Weights of a small mixture-of-experts language model, trained from scratch on English Wikipedia: 204M parameters, 80 experts in each of 16 layers.
Below are experts of layer 10 (counted from 0) of a mixture-of-experts language model. Rows are named gate (a neuron's input weights, with its number), up (a neuron's input weights, with its number), down (a neuron's output weights, with its number) and show model dimensions 384-511. Each number is 200 + 40 x the weight over its row's rms, rounded and kept within 0 to 999.
Before each expert's rows: "mostly gets" lists some tokens that are sent to it at least half of the time; "comes after" lists some tokens at least twice as common just before its tokens as in all text. This comes from a sample of Wikipedia text that the model never trained on. Tokens count by the router's weight.

# expert 32
mostly gets: " and", " but", " or", " instead", " out", " rather"
comes after: ",", " |\n", " and", " well", ")", "),"
gate0,205,191,231,202,234,269,184,204,183,180,220,233,209,237,146,206,214,229,255,215,266,155,183,159,243,161,240,162,234,192,242,157,207,204,250,219,295,149,209,229,150,244,220,207,228,205,146,239,219,103,186,209,145,215,156,169,203,215,223,188,150,185,217,163,239,174,181,281,192,228,155,184,149,154,157,240,178,231,163,195,196,236,231,210,187,185,197,148,163,235,250,238,169,216,245,271,257,115,165,226,136,174,263,148,207,178,155,281,187,171,237,188,326,220,171,175,149,165,207,205,217,140,241,190,177,226,233,170
up0,265,232,149,182,187,225,230,149,288,207,158,159,243,191,237,170,234,142,170,132,200,156,232,248,153,140,190,164,216,115,184,252,211,210,95,230,246,182,126,188,156,202,187,201,172,169,172,252,156,254,166,191,270,207,186,233,201,210,120,237,211,150,188,214,195,228,131,191,242,131,209,310,225,229,198,211,139,190,275,297,232,144,180,214,180,154,186,222,148,278,182,209,198,219,220,191,195,228,201,175,173,128,168,216,185,217,174,167,160,175,179,259,184,234,166,223,153,247,189,239,255,173,104,176,251,163,250,202
down0,176,166,145,229,272,223,156,121,149,185,206,158,234,189,201,180,229,183,162,214,232,120,192,178,230,174,233,228,212,209,227,215,261,230,225,192,282,210,240,203,131,155,162,198,266,223,148,244,235,202,138,231,231,205,194,187,197,209,178,190,180,146,233,215,198,179,233,243,186,127,190,211,243,257,268,225,210,117,264,126,175,204,245,56,210,139,153,268,125,199,201,203,211,186,219,221,66,224,134,193,242,205,173,205,147,215,265,197,173,193,187,117,241,155,175,174,176,231,158,212,123,199,216,158,184,159,201,172
gate1,152,177,141,258,197,238,199,195,196,227,93,185,265,240,225,187,159,264,197,229,238,306,175,213,226,138,98,244,230,186,128,223,220,263,147,172,218,231,182,223,199,208,259,211,183,189,271,203,173,207,183,217,222,185,215,210,186,200,254,241,225,187,250,176,126,169,205,216,199,205,158,228,234,168,200,154,218,171,239,220,203,165,220,199,175,204,225,238,253,216,189,239,163,196,169,60,199,224,169,182,189,167,166,162,215,209,106,219,171,163,212,189,233,217,178,202,214,224,187,222,208,175,179,251,188,194,196,239
up1,223,254,229,190,239,159,226,223,190,198,224,218,180,189,176,221,234,195,216,154,133,182,189,163,167,370,256,218,184,258,191,187,197,184,273,206,205,209,210,228,223,223,164,158,157,191,230,219,202,181,218,172,188,212,211,205,241,233,100,140,167,182,296,227,238,251,218,138,192,170,218,224,147,205,189,240,127,204,176,185,191,246,126,190,232,210,210,192,190,220,229,196,221,197,185,185,203,173,260,203,189,208,248,197,144,183,212,212,212,214,215,149,203,160,278,216,202,204,184,170,128,268,139,162,207,170,185,190
down1,201,151,137,194,234,275,214,223,218,178,203,232,196,198,212,245,86,245,206,193,211,220,222,156,193,245,209,185,159,228,203,231,148,228,185,70,153,223,161,195,212,172,246,158,200,235,145,224,182,237,206,167,210,134,165,243,197,233,203,202,146,180,212,236,245,255,158,124,183,297,160,154,176,170,227,207,183,239,197,169,156,274,191,87,247,208,137,152,160,229,169,215,267,214,97,192,124,254,262,186,170,261,160,165,170,207,151,255,209,231,190,156,182,138,176,166,209,271,129,265,199,284,182,143,165,202,192,199

# expert 21
mostly gets: " and", " or", " &", " And", " et", " und"
comes after: ",", "–", " well", ")", "),", "\""
gate0,171,258,228,226,202,210,258,199,253,186,198,212,163,233,209,123,170,239,176,182,236,232,160,189,178,213,240,265,157,153,211,165,182,272,92,184,219,251,281,142,145,203,252,213,194,160,210,101,265,204,237,203,200,200,224,168,268,192,198,290,256,207,235,151,157,215,211,179,244,215,163,222,271,190,223,239,256,178,188,262,190,203,219,155,180,220,197,246,212,217,209,170,234,237,258,197,142,191,172,266,235,214,247,192,151,233,207,250,176,198,166,198,205,140,190,236,225,229,176,232,213,231,169,196,170,203,238,149
up0,213,179,215,193,221,225,128,219,168,208,225,198,177,176,189,248,232,200,154,154,180,184,240,151,129,248,206,291,176,118,222,176,223,188,192,165,185,192,288,203,218,137,212,201,113,207,158,250,183,72,130,259,203,165,183,200,169,201,269,127,149,178,140,117,153,220,218,186,184,246,218,164,223,167,221,239,210,221,152,259,181,271,231,212,228,176,173,179,165,84,109,248,165,216,160,209,287,153,161,195,199,220,277,308,228,151,144,158,224,97,141,217,233,225,251,190,162,213,260,191,212,163,178,221,202,252,230,182
down0,159,245,169,97,249,178,262,201,185,208,232,265,205,189,218,233,147,190,85,158,233,216,230,169,216,230,231,195,193,159,226,200,213,216,150,214,252,198,221,269,244,225,224,249,158,255,203,178,165,127,201,265,161,71,199,143,203,171,145,234,234,174,178,144,183,264,242,301,183,166,198,123,255,209,232,210,240,181,230,181,163,215,134,123,248,173,174,195,175,188,228,244,143,172,195,148,118,190,148,196,233,201,231,202,232,116,177,174,226,198,219,147,151,186,190,206,293,275,190,226,209,222,219,219,233,164,204,173
gate1,173,236,197,193,225,228,176,211,196,219,165,209,180,222,203,268,176,274,158,237,164,169,182,256,249,172,204,240,216,136,197,258,205,169,238,225,224,187,181,189,230,256,192,184,130,297,224,218,124,253,198,171,160,190,203,213,243,243,243,74,160,242,188,144,236,135,220,181,202,212,185,222,266,208,194,205,175,174,149,192,197,202,202,209,146,240,116,265,125,152,162,244,251,198,207,195,253,228,222,179,207,161,209,150,134,223,193,181,269,157,214,187,237,184,211,279,263,219,222,187,151,185,91,171,248,156,162,208
up1,206,184,228,245,187,202,271,200,234,131,242,245,161,159,120,200,186,151,191,216,227,288,285,195,199,244,179,172,205,214,236,96,214,176,231,135,209,131,260,242,160,194,314,161,236,178,206,153,220,144,227,233,208,201,177,185,175,172,267,267,211,168,172,243,108,203,238,186,202,200,205,165,193,229,220,232,119,159,156,181,207,196,231,224,294,148,242,197,278,243,271,142,169,152,205,180,197,154,211,227,166,259,199,214,240,180,202,199,192,240,206,185,255,220,245,176,275,233,187,209,235,177,208,227,180,212,186,162
down1,212,248,272,218,240,218,216,205,205,212,263,204,192,198,227,154,155,237,116,290,180,270,226,271,170,151,210,176,184,234,157,191,226,228,210,234,186,186,153,213,242,212,212,183,220,234,165,233,204,121,193,188,250,262,222,223,234,195,233,196,214,239,159,227,203,197,235,185,175,171,253,99,208,149,217,228,179,229,255,204,164,220,238,266,137,154,192,213,134,228,195,240,274,208,237,246,188,267,247,192,248,246,238,240,173,204,261,199,193,210,157,139,244,199,242,140,171,302,230,180,177,161,227,137,221,173,225,136

# expert 37
mostly gets: " who", " he", " would", " should", " which", " He"
comes after: " to", ",", " which", " that", " who", " would"
gate0,194,279,211,211,243,231,218,196,152,117,272,145,269,257,270,283,228,175,245,213,256,196,308,237,98,205,218,224,236,238,206,191,237,223,177,161,186,200,89,174,106,202,211,214,217,172,215,219,216,137,223,239,216,216,168,282,251,229,155,175,199,150,125,177,135,184,237,209,194,118,156,184,257,197,255,172,248,215,241,171,210,180,219,210,206,153,141,155,190,253,240,180,161,238,192,197,207,212,223,170,211,204,200,190,190,178,225,252,187,233,275,172,191,215,197,239,196,242,214,155,185,238,238,244,233,192,222,246
up0,211,243,215,163,114,213,186,254,207,188,164,201,167,215,152,191,145,274,202,221,191,188,231,146,199,241,248,213,223,126,191,195,203,206,166,185,178,158,243,205,238,245,183,193,291,161,173,210,176,173,165,181,223,161,198,150,185,204,271,232,204,201,199,156,140,207,182,182,255,210,227,206,143,197,172,237,146,123,223,214,257,192,179,203,189,225,293,147,200,166,207,190,194,225,232,252,184,164,233,204,275,181,228,171,220,211,213,236,133,170,90,164,237,291,202,167,177,257,153,180,200,176,181,187,191,194,197,238
down0,218,212,167,221,142,237,190,160,199,275,172,175,279,222,186,184,157,190,252,156,243,219,160,196,139,194,213,237,186,172,130,158,169,169,105,227,192,188,213,184,223,242,170,213,141,157,162,189,187,248,249,184,194,160,229,281,160,200,209,145,194,246,212,229,179,159,201,171,136,257,199,169,192,184,150,197,134,186,216,247,193,229,267,269,215,236,161,229,176,217,239,282,169,148,192,226,207,134,204,148,179,190,201,239,185,178,232,175,190,163,168,241,158,164,185,213,211,183,203,151,272,195,181,139,262,216,193,214
gate1,185,221,167,201,191,198,209,351,192,187,221,159,191,216,190,209,212,197,176,190,160,256,198,190,135,215,221,197,199,199,165,182,237,170,163,265,171,173,209,213,161,207,170,170,211,255,150,134,107,175,241,204,203,222,180,233,194,202,254,208,215,272,255,141,190,186,153,194,234,352,237,212,195,204,224,259,235,210,192,207,169,212,159,208,281,270,233,181,133,196,171,205,244,254,163,173,208,228,230,181,275,226,152,201,104,151,194,164,182,228,200,173,188,162,141,161,217,248,215,215,211,254,214,194,247,150,205,215
up1,159,191,253,171,199,261,211,184,234,179,201,176,205,227,219,130,119,151,280,225,217,180,236,209,266,203,260,184,192,137,218,222,210,241,230,189,268,172,166,263,237,158,245,236,217,176,246,195,294,183,206,192,181,115,156,249,179,222,120,213,203,150,202,234,195,207,206,235,152,207,187,227,235,150,210,196,188,132,200,198,198,187,202,182,152,180,197,217,232,244,195,217,267,157,216,188,193,225,167,248,193,198,206,182,234,248,222,272,179,185,132,253,206,218,206,252,209,159,188,163,190,190,169,246,235,198,206,188
down1,235,205,269,191,251,211,189,87,181,257,236,195,240,162,230,272,143,177,154,222,154,107,168,208,215,141,238,203,155,188,167,245,223,262,181,181,222,203,186,105,194,158,218,224,230,200,270,244,190,190,187,251,235,212,121,154,187,244,190,195,181,241,206,141,170,209,198,177,190,134,192,219,214,261,234,165,213,222,198,157,220,224,225,104,248,225,194,156,179,172,224,308,204,197,132,207,192,203,175,168,152,160,137,187,224,212,215,251,203,191,198,207,149,189,281,178,193,173,182,180,242,103,197,163,169,184,202,237